python train.py --n_experts=64 --activation="relu" --routed_scale=3.3 --balance_loss=0.00024 --lr_router=0.000597 --norm="rmsnorm" --beta1=0.9 --beta2=0.95 --batch_tokens=[16384, 32768, 65536]
Below are experts of layer 4 (counted from 0) of a mixture-of-experts language model. Rows are named router (the router's row for the expert), up (a neuron's input weights, with its number), down (a neuron's output weights, with its number) and show model dimensions 0-95. Each number is 128 + 24 x the weight over its row's rms, rounded and kept within 0 to 255.
After each expert's rows: a language model's description of what the expert responds to; "mostly gets" lists some tokens that are sent to it at least half of the time. This comes from a sample of Wikipedia text that the model never trained on.

# expert 59
router [122 101 129 126 129 114 162 169 156 140 123  63 119 183 152 118 135 161 139 154 123 125  75 113 149  99 137 114 111 171 114 118 111 124  90 173 157 166 120  85 138 112 108 160 119 132 136 118  99 116 120 131 120 105 113 142 132  89 103 136 137 144 128 139 102 137 126  94 101 145 102 109 151  86 137 123 143 135 154 120  95 167 119  79 121 129 119 129 146 105 126 126 168 149 168 168]
up0 [ 98 111 146 102 120  86 130 147 117 148 174 126  89 126 135  91 147 133 123  99 148 109 120 143 200 108 139 140 105 163 147 147 122 140 130  89 145 105 164 102  69  92 130 104 123 112 139 102 144 118 114 105 107 160 133  85 143 142 152 125 137 171 134 161 155 139 121 109 123 115  97 110  89 140 127 102  85 114  97  91 115 149 114 121 108 146 136 121 133 183 126 126 149 115 123 149]
down0 [ 86 138 135 114 110  89 145 182 101 151 133 129  95 110 114 142 125 125 122 112 120  89 110 159 136 147 132 142  80 120 117 108 135 138 107  96  90 131 101 129  99 100 124 103 139 155 168 134  97 119 113 104 124 164 125 116 149 133 163  98 160 113 118 111 135 165 111 121 148 133 128  97 101  61 125 126 119 147 116  85  93 110 149 132 119 137  96 118 118 151 154 192  92 149 151 146]
It responds to: Accented and byte fragments. Raw byte pieces, accented letters and early word fragments in coordinates, foreign names and abbreviations, such as â, oc in Eocene, Fac.
mostly gets: " ext", " elect", "é", " Ev", "NA", " de"

# expert 1
router [135 119 166 119  89 136 119 128 110  71 144 136 149 146 101  84 116 125 119  70 109 125 133  96 154 112 153  88 102 135 150 120 109 116 122 118 103 119  81 113 147  88 142 128 138  93 130 125  94 154 107 132 110 132 131 110 153 121 167 171  87 109 116 104 133  84 196 130 165 103 115 168 140 133 125 137  94 120 124 161 147 170 123 136 126 129 119 148 128 153 144 140 146 115 130 158]
up23 [145 134 143 112 103 105 116 143 103 106 172 147 102  88 130 136 116 107 135 150 142 124 117  82 149 184 149 107 125 160 130 118 111 160 105 122  91 161 149 113 125 121 138 109 132 124 137 169 119 167 128 118 105 184 144 122 137 118 171 159  97 157 113 138 134  96 142 123 142  98 133 127 172 140  85 102 107 125  84 101 141 115 133  86 122 129 136  79  83 114  92 106 128 140 162 137]
down23 [134 123 126 157 146 142 110 129 140  94 139 149 129 142 115 135 133 106 150 121 115  80 135  90 135 172 102  97 113 175 110 159  97 167 125 107 137 140 113 115 144 125 156 114 162  94 116 117  83 116 146 125 121 124 161  72 120 131 140 143 121 105 159 143 151 138  95 165 133 100  92 119 143 111 104 115  98 134  70 162 117 113 144 139 113 154 161 108 103 138 100  76  93  85 124 139]
It responds to: Work and career verbs. Verbs of working or performing such as worked, played, served, taught, plus public, United, and em-dash cells in chart tables.
mostly gets: " —;", " public", " played", " worked", " work", " working"

# expert 48
router [138 156 108 118  93 121 139 115 177 105 132 114 111 147 114 120 154 100 188  84  90 126 136 124  90 153 137 173 113 150 151 143 119 131 119 150 145 109 152 128 145 152 172 179  86 144 144 140 132 144 173 125  88 153 119 121  96 139 118 127 103 101 132 134 157 128 119 143 112 171 133 142  87 125 133 116  91 107 112 104 161 171 135 118 108 107 170 159 155 127 153 130 124 103 131 112]
up5 [135 156 142 125 103 122 103  70 153 101 134 120 154 138 129 142 150 101 145 122  70 122 123 129  97 132 103 182 118 174 132 155 108 145 108 124  69 126 166 122 148 158 124  95 116 122 136 127 174 100 124 131 130 130  99 100 153 158 126  98  93 149 138 136 131 144 124 113 124  93 149 162 150 142 124  51 129 124 141 138  96 123 139 118 118 140 128 143 127 104  93 142  93 151 125  91]
down5 [106  94 124  70 117 123 106 116 125 155 128 127 168 137 168 132 125 111 127 158  68 141 156 139 127 139 149 161 102 115 114 107 104 126 144 126 151 121 108 106  82 137 107 125 146  89 186 154 174 119 133 103 143  87  97 112 133 128 149 112 137 123 127 122 114 123 118 119 147 139 124 131  67 122  85 125 139  92 176 150 154 158 112 102 119 135 107  91 140 108 109 155 115 135 117  89]
It responds to: Sports and entertainment name starts. First pieces of names and labels in sports and film articles, such as Ch in Chloë or Chuck, No., Rec in Receiving.
mostly gets: " Ch", "Ch", " Best", " No", " Rec", " Votes"

# expert 20
router [123 129  97 137  86 121 128 140 113 122  82  93  67  98 129 151 125 161  95 136  95 132 157 112 112 128 152 132 130 115 131 111 128 171 124 118  78 135 155 111 140 140 144 132 146 123 148  96 143 127 157 152 114 128 144 129 120 109 165 116 143 164 167 107 121 150 162 134 177 146 104 169 107  91 138 117 137 155 126 140 118 110 142 140 103 128 135 161 115 177 137  60 125 133 120  78]
up1 [112 111 135 130 112 165 182 164 101 151 122 145  65 133 137 107 149 136 114 144 120 136 118 134 117 155 112 145 129 151 151 125 105 133 107 114 149 154 174  82 150 136 160 112 136 136 146 126 140 145 134 144 115 111 129 108 160  96 100  76 106 153 140 161 137  60 132 137 138 132 121 109 128 145 124 126 149 141 152 124 161 159 186 160 143 150 151 100 171 132 103 100 142 151 144  93]
down1 [136 141 114 112 111 118 127 114 140 133 124  90 130 169 117  80 156  87 164 154 111 110  95 113 141 141 133 113 148 123 146  76  98 144 121 148 135  85 117 137 136 138 107 135  98 128 150 129 111 154 114 135 117 108 126 115 168 112 107 175 142 107  77 151 139 111 116 113 126 127 104  62 158 142 119  86 115  84 165 120 120 138 169 149 117 161 158 143  91 125 139 123 131  90  93 161]
It responds to: Nouns after articles. Common nouns and word endings after a or the, usually before of, as in number of, height of, part, end, back.
mostly gets: " part", " end", " number", " back", " power", " rest"

# expert 37
router [103 155 177 132 142 125 141 129 142 114 101 130 155 142 117 156 142  87 125 103 158 121 122 118 102  88 123 104 149 136 118 131 139  94 110 106 138 185  87 134 141  91 131 148  88 124 146  85 122 186 132  93 147 152 141  83 109 117 112 115 137 135 112  80 137  98 161 154 129 165 104 104 108 107  91 127 117  91 103 148 131 128 123 135 111 186 112 121 140 102 154 127 104 105 129 113]
up5 [142 143 129 100  79 129 154 101 120 129 148 131 131  75 154 135 146 161  96  96 143 154 119 113 120  96  55 153 129 118 122 151 121 130 188 145 131 140 140  56 115 126 135 125 121 138 126  84 122 136 107 120 149 159 106 118 158 151 122  89 153 171 135 115 131 144 156 136 128 123 153 136 116 155 107 143 121 106 111 109 136 108 131 131 134 154 193 125  86 130 125  96 157 121 132 114]
down5 [123 109 167  95 103 121 167 112 133 145  88 126 148 109 113 165 146 115 129 123 135 177 158  96  75 153 119 106 122 136 157 101 144 113 112 126 125 138  92 135 141 122 120 143 181 129 146 152 156 179 101 134 159 108 120 149  89 102 128 136 143 131 132 137 115 139 119 163 146 124 145  83 129 166 160 142 130 143  96 155 118 111 113 134 185  98 114  86 125 122 110 166 120 107 100  94]
It responds to: Sentence-ending punctuation. Periods, commas and closing quote or bracket combinations (")., ".) ending clauses in prose, usually followed by a line break or a new sentence.
mostly gets: ").", "\".", ".\"", " .", ".", ",\""

# expert 40
router [127 110 125 105  87 148 132 103 118 168 120 173 156 114  89 146 105 146 126 111 133 141 118 139 132  95 137  93 117 132 113 149 127 124 148 106 128 128 168  63 127 136 182 117 145  83 124  91 109 144 159 134 111 169 129 162 130 157 107 150 119 158 142  89 111 131 135 113 160  86 161 164 137 149 126 135 173 113 115 130 122 112 126 122 144 118 109  79 172 124 116 124 181 119 122 150]
up23 [153 104 104 110 119 118 133 100 121  96  69 122  84 147 105 140 105 147 142 138 137  97 108 137 131 137  98 164 113 114 129 126 143  80 138 147 127 121 148 131 129 138  78 112  93 128 121  99 152 113 117  77 110 153 111 199 153 175 199 134 126 152 126 131  69 118 112 133 121 118 128 148 128 125 159 139 125 113 128 152 109 159 138  89 120 125 163 150 137 116 115 108 150 137 122 120]
down23 [149 127 111 113 122  86 144 148 129 117  76 109 102 120 106 135 163 150 117 144 126 115 133 146 133 133 140  88 156  84 118 139 160 108 178 124 129 101 135 128 109 159 126 121 128 115 159  76 105 110  73 125  91 100 131 175 149  98 156 166 150 138 125 155 109 145 158 123 121  91  92 155 130 158 123 181 121 126 142 104 113 170 129 116  99 103 154 111 156  94 136 132 126 137 136 153]
It responds to: Past participles in biographies. Participles and adjectives after was or a name in biographies, such as known as, served, moved, released, used.
mostly gets: " known", " used", " well", " same", " major", " born"

# expert 3
router [125 139 149 129 171 119 157 162 138 171  90 142 142 169 117 156 174 117 115 146 131 139 128 113 150 110 167 105 136 117 120 156 147 143 134 113 142 114 109 114 132 172 117 120  79 102 116 141 155 126 160  78 163 128 147 154 167 138 133 117 127 116 110 103 119 117 152  89 157 159  72 141 144 112 143 142 102 101  88 116 184 125 112 116 151 104  99 112 114 121 124 136 175 101 132 140]
up5 [120  74 115 127 136 140 170 129 131 109 150  88 135 116 123 125 107 113 130 132 109 162 116 106 143 117 111 119  94 166 121 122 129 140 114 123 116 141 147 171 112 143 171  72 118  87 117 131 129 101 127 116 109 173 133 121 139 135 111 123 166 177 143  97 132 145 128  82 131 158  96 145 166 149 114 100 120 121  63 118 158 181  80 131 132 125 112 112 144 126 103  83 137 146 150 134]
down5 [105 113 153 142 114 106 138 117 127 139 108 131 165 126  96 113 146 129 136 122 124 141 124 104 143 127 135 121 155 141 104 105 177 117 138  71 139  97 125 152 174 160 148 130 140 164 140  78 155 124 137 104 116 131 101 137 123 127  58 107 133 154 129  99 123 114 114 126 103 142 106 102 150 126 103  99 133 160  98  89 123 127 160 103 212 113 111 126 136 142 142 147  76 150 135 105]
It responds to: Headings and line breaks. Line breaks and == heading markers in article layout, especially after a title or short description, such as "Serbian football club", "==Personal life==".
mostly gets: " ==", " ===", " ====", " footballer", " critic", " politician"

# expert 35
router [140 142 170 122 116 173 152  67 119 165 137 152 113 134 100 123 130 137 151 151 141 130  83 135 104 125 142 123 125 154 113 174 164 115 118 126 136  86 139 174 122 129 138 145 135  96 155 113 120 142 103 105 102 158 162 107  89 142 103 128 120 112 138 130  68 124  88 110 109 131 135 140 106 168 114 135 108 163 151 134  84 186 105 156 107 109  93 133 139 136  99 134 137 127 145 118]
up3 [125 139 116 121 137 122 146 134  76 165 138 146 134 101 142 120 125 137 201 124 124 118  80 118 121 152 124 194 135 170 142 151 112 118 162 128  72  88 136 108 132 107 144 110 102 150 118 124 100 129 125 158 170 144  88 141 156 117 137  56 137 128 145 149 131  97 116 115 107 124  84 133 125 137 124  94 156 119 111 103 152 124 154 109 115 115 151  99 120 113 127 129 135 144 154 103]
down3 [118 125 125 110  86 100 147 131 109 135 116  87 131 126 131 146 159 137 189 131 116 140 107 133 132 115 110 191 146 134 153  98 125 167 116 134 126 159 135 144 185 109 124 111 121 165 138  87  90 177 122 114 136 175 137  93 162 116  96  78 139 120 144 123 154 148  80 115  91 127 132 100 114 132 102 132 110 134 144 150  79 139 146 120 144 132 131 135 121 125 150 118 100  93 131 157]
It responds to: Naming and role words. Words introducing roles or names, such as as, called, named, appointed, became, plus apostrophes and slashes joining names like Capital Cities/ABC.
mostly gets: " called", " post", "'", " named", " became", " call"